Experts of a small language model: 10 layers.
Below are experts of layer 2 (counted from 0) of a mixture-of-experts language model. Rows are named router (the router's row for the expert) and show model dimensions 0-127. Each number is 50 + 10 x the weight over its row's rms, rounded and kept within 0 to 99.
After each expert's rows: "comes before" lists some tokens at least twice as common just after its tokens as in all text. This comes from a sample of Wikipedia text that the model never trained on. Tokens count by the router's weight.

# expert 38
router:39 68 61 47 52 45 38 62 36 47 53 35 62 34 46 62 62 44 60 48 34 54 53 43 51 53 57 55 38 55 44 54 36 48 39 63 49 43 49 58 58 47 56 64 36 45 27 36 62 52 62 48 65 58 69 55 62 37 35 34 67 48 35 63 61 78 70 41 52 55 50 44 47 49 74 57 58 51 55 39 49 43 55 46 50 49 51 27 32 59 52 47 41 55 35 56 58 43 51 55 52 47 39 70 50 61 38 56 56 50 59 54 44 65 53 52 54 57 44 61 43 46 49 39 56 42 41 54
comes before: " |", ",", ".", ":", " ", " 18"

# expert 10
router:30 42 44 52 53 48 39 61 46 59 61 55 32 54 63 45 59 53 49 33 24 48 44 59 53 45 71 51 47 59 48 70 49 53 57 49 32 59 64 61 66 37 46 54 53 52 52 43 68 34 51 39 50 62 60 48 53 46 53 51 60 45 50 52 66 57 52 54 53 52 55 34 49 49 56 50 47 48 46 50 52 39 44 54 55 42 55 39 46 26 41 37 46 40 30 60 36 59 43 62 46 57 29 64 51 38 47 52 60 36 56 61 48 67 21 33 57 57 71 47 41 54 55 40 56 61 44 60
comes before: " of", ",", ".", " in", " and", " to"

# expert 36
router:53 59 56 47 41 57 49 66 48 50 56 38 28 54 48 52 62 34 55 34 47 47 36 71 43 39 65 52 43 61 35 54 39 45 45 56 48 57 52 64 63 47 66 44 40 59 48 38 73 59 61 38 54 53 55 31 54 43 55 53 51 50 47 52 72 58 64 39 63 52 55 38 37 52 63 50 45 48 78 49 62 44 52 55 41 35 32 55 41 40 62 41 61 33 48 52 58 49 67 50 30 59 40 61 47 55 44 48 66 44 70 56 40 55 38 47 51 59 48 57 46 40 55 45 49 33 45 51
comes before: " the", " a", " his", " he", " be", " it"

# expert 1
router:48 59 61 62 41 44 44 55 56 47 63 31 37 51 48 41 56 36 69 41 41 42 37 66 57 44 56 59 34 56 47 56 47 55 45 52 45 55 49 43 53 47 50 56 30 59 30 42 61 53 67 39 56 64 50 42 58 39 43 48 57 47 34 47 48 50 62 46 70 55 57 40 40 60 48 67 51 61 82 55 63 49 47 59 50 43 30 47 43 36 47 42 68 55 44 51 62 41 69 52 37 63 43 62 59 39 53 65 61 45 69 49 49 47 49 62 44 61 40 54 30 49 58 54 51 35 38 61
comes before: " the", " a", " his", " their", " its", " this"

# expert 27
router:28 34 53 56 61 48 46 46 33 45 58 54 49 60 55 59 48 43 46 44 53 74 45 50 58 44 65 50 43 67 50 53 43 58 45 53 36 46 44 53 66 34 42 60 48 55 44 42 61 53 50 56 61 56 67 54 61 42 38 56 63 42 24 58 57 51 68 30 56 59 53 39 41 56 60 54 65 60 52 55 37 48 62 61 44 43 56 22 54 37 55 50 51 49 41 69 44 30 63 61 51 55 42 58 52 43 40 61 56 42 66 66 50 50 42 40 71 60 47 53 38 55 44 43 41 32 54 49
comes before: "|", " 0", "0", "1", "-", "2"

# expert 8
router:46 53 55 40 60 46 52 56 48 53 61 55 48 44 51 48 60 49 51 50 50 53 55 53 55 64 40 37 54 41 39 50 30 56 42 53 42 42 54 41 60 41 58 39 35 52 46 48 60 33 70 55 56 60 51 47 58 39 41 56 46 48 28 41 51 53 62 53 57 55 58 46 37 59 49 74 54 57 47 19 66 43 62 52 37 50 61 50 43 32 50 37 45 47 36 69 67 46 52 60 54 36 47 53 67 48 42 52 49 31 66 42 62 59 28 31 62 41 62 54 39 48 56 36 76 45 43 49
comes before: "==", ":", " ==", "\n", "===", " of"

# expert 22
router:55 43 57 45 68 47 47 45 46 41 64 38 58 51 53 52 48 35 59 44 39 66 44 56 52 47 61 43 47 63 48 52 54 36 56 43 42 49 34 46 41 43 74 57 50 53 51 46 61 40 50 47 56 66 51 39 47 49 43 42 54 50 29 51 46 38 49 48 59 58 51 29 35 44 48 78 61 45 74 42 40 47 66 48 33 44 38 53 48 42 49 35 50 55 46 63 76 35 40 64 57 60 48 48 47 57 32 61 48 35 49 54 53 42 36 42 42 48 66 61 57 43 70 60 60 63 35 58
comes before: ":", " •", " Born", " Country", " Coordinates", " Phylum"

# expert 19
router:44 55 59 63 44 44 39 61 45 65 66 48 56 57 46 59 48 37 56 53 42 69 39 44 57 57 45 53 40 53 58 57 40 57 51 61 36 52 46 50 48 41 55 43 39 65 50 36 55 45 62 55 44 53 60 59 50 32 46 60 54 43 25 58 52 44 60 20 48 58 48 46 55 50 52 66 61 62 57 19 56 29 62 67 51 54 53 28 48 56 36 36 43 60 48 63 56 41 54 70 54 54 32 54 48 48 33 56 49 45 56 47 68 51 40 39 63 50 51 43 52 49 62 57 50 34 46 44
comes before: " |", "–", ";", "|---|---|---|---|", " /", "|---|---|---|---|---|"

# expert 30
router:51 46 50 44 65 50 41 46 33 48 59 54 42 54 50 53 61 42 42 33 43 52 50 63 52 47 52 43 42 47 51 49 35 44 46 48 30 53 47 44 59 41 55 56 47 60 38 56 48 55 62 45 64 61 58 30 50 28 44 45 64 37 31 66 45 51 57 40 72 51 41 48 41 48 61 51 69 52 53 37 61 54 66 53 44 38 55 50 44 43 45 55 66 55 43 71 58 43 64 59 49 46 32 61 72 50 41 56 65 34 74 49 48 55 40 35 60 48 59 45 42 35 66 34 58 35 49 57
comes before: "\n", "|", "-", "==", "The", "==="

# expert 20
router:50 54 64 52 39 45 56 56 43 48 52 34 64 40 62 57 57 40 48 42 39 51 40 55 60 38 47 63 55 53 49 53 54 37 45 56 41 61 48 76 54 48 67 38 43 53 47 45 77 36 64 34 62 49 59 49 52 40 24 52 48 49 53 62 49 54 48 40 53 49 59 34 51 49 59 42 44 59 52 29 61 47 71 44 52 41 57 50 50 48 43 49 59 45 51 65 62 56 68 48 38 58 36 51 61 64 39 45 64 30 64 66 54 67 50 39 43 47 57 68 42 41 51 29 57 46 48 41
comes before: " a", " to", " in", " the", " as", " been"

# expert 32
router:52 53 50 36 44 37 35 70 39 44 67 46 54 48 45 48 55 52 61 49 41 60 47 40 55 47 62 62 56 51 36 61 35 52 63 53 35 52 47 38 60 48 44 46 47 50 31 47 54 33 54 50 75 57 63 45 57 36 36 37 55 49 37 47 48 69 67 37 58 68 71 57 50 44 48 64 63 48 61 50 44 46 46 53 53 36 45 27 50 34 58 51 47 51 47 58 58 38 47 50 60 41 44 57 67 49 43 56 50 48 73 58 44 50 51 56 61 52 60 70 56 34 57 46 70 35 35 48
comes before: " |", "–", ",", ")", ".", ";"

# expert 12
router:42 65 52 42 63 44 38 60 44 48 64 31 33 39 49 56 50 43 50 48 40 56 41 48 35 58 56 61 39 63 42 49 42 53 56 51 35 42 45 43 65 50 52 52 49 49 37 44 60 50 51 49 42 37 77 52 66 51 45 45 49 47 47 52 67 52 64 39 44 67 46 38 41 35 60 75 63 44 44 46 48 43 44 44 50 55 36 52 43 36 45 50 53 36 50 48 50 52 63 55 52 52 48 57 44 68 39 58 62 58 68 54 46 54 52 31 77 50 46 54 61 44 67 31 64 31 56 69
comes before: "\n", " The", " He", " In", " It", " She"

# expert 9
router:33 57 61 41 64 53 60 55 49 30 61 41 58 47 53 57 57 50 56 41 55 66 35 45 49 49 51 40 53 57 48 46 49 56 48 54 54 43 39 38 48 36 62 64 38 46 38 45 70 49 51 33 49 60 54 45 60 46 40 52 54 47 24 47 59 39 56 20 72 60 66 53 53 44 67 67 63 59 52 52 57 40 51 42 45 41 50 50 47 39 60 51 56 54 51 57 53 37 43 60 57 46 54 70 53 43 45 64 48 37 40 65 57 63 42 26 63 40 43 54 52 44 46 54 57 36 25 61
comes before: " ", "\n", " 0", " 1", " 2", " 3"

# expert 2
router:52 44 52 41 51 39 31 63 28 58 72 50 61 47 63 67 46 52 50 44 40 49 51 62 53 54 77 52 57 46 41 54 49 44 54 63 50 39 49 48 57 51 56 65 41 50 52 34 62 52 54 52 55 43 64 59 44 47 48 50 45 45 42 63 68 56 70 38 60 50 52 51 49 49 52 70 73 48 46 36 50 37 42 45 46 48 49 48 38 46 42 34 53 39 57 48 48 32 46 54 61 40 18 53 46 42 47 56 55 38 61 59 52 73 58 46 54 44 51 64 37 35 66 38 64 33 43 47
comes before: " |", "\n", " (", " –", " is", " -"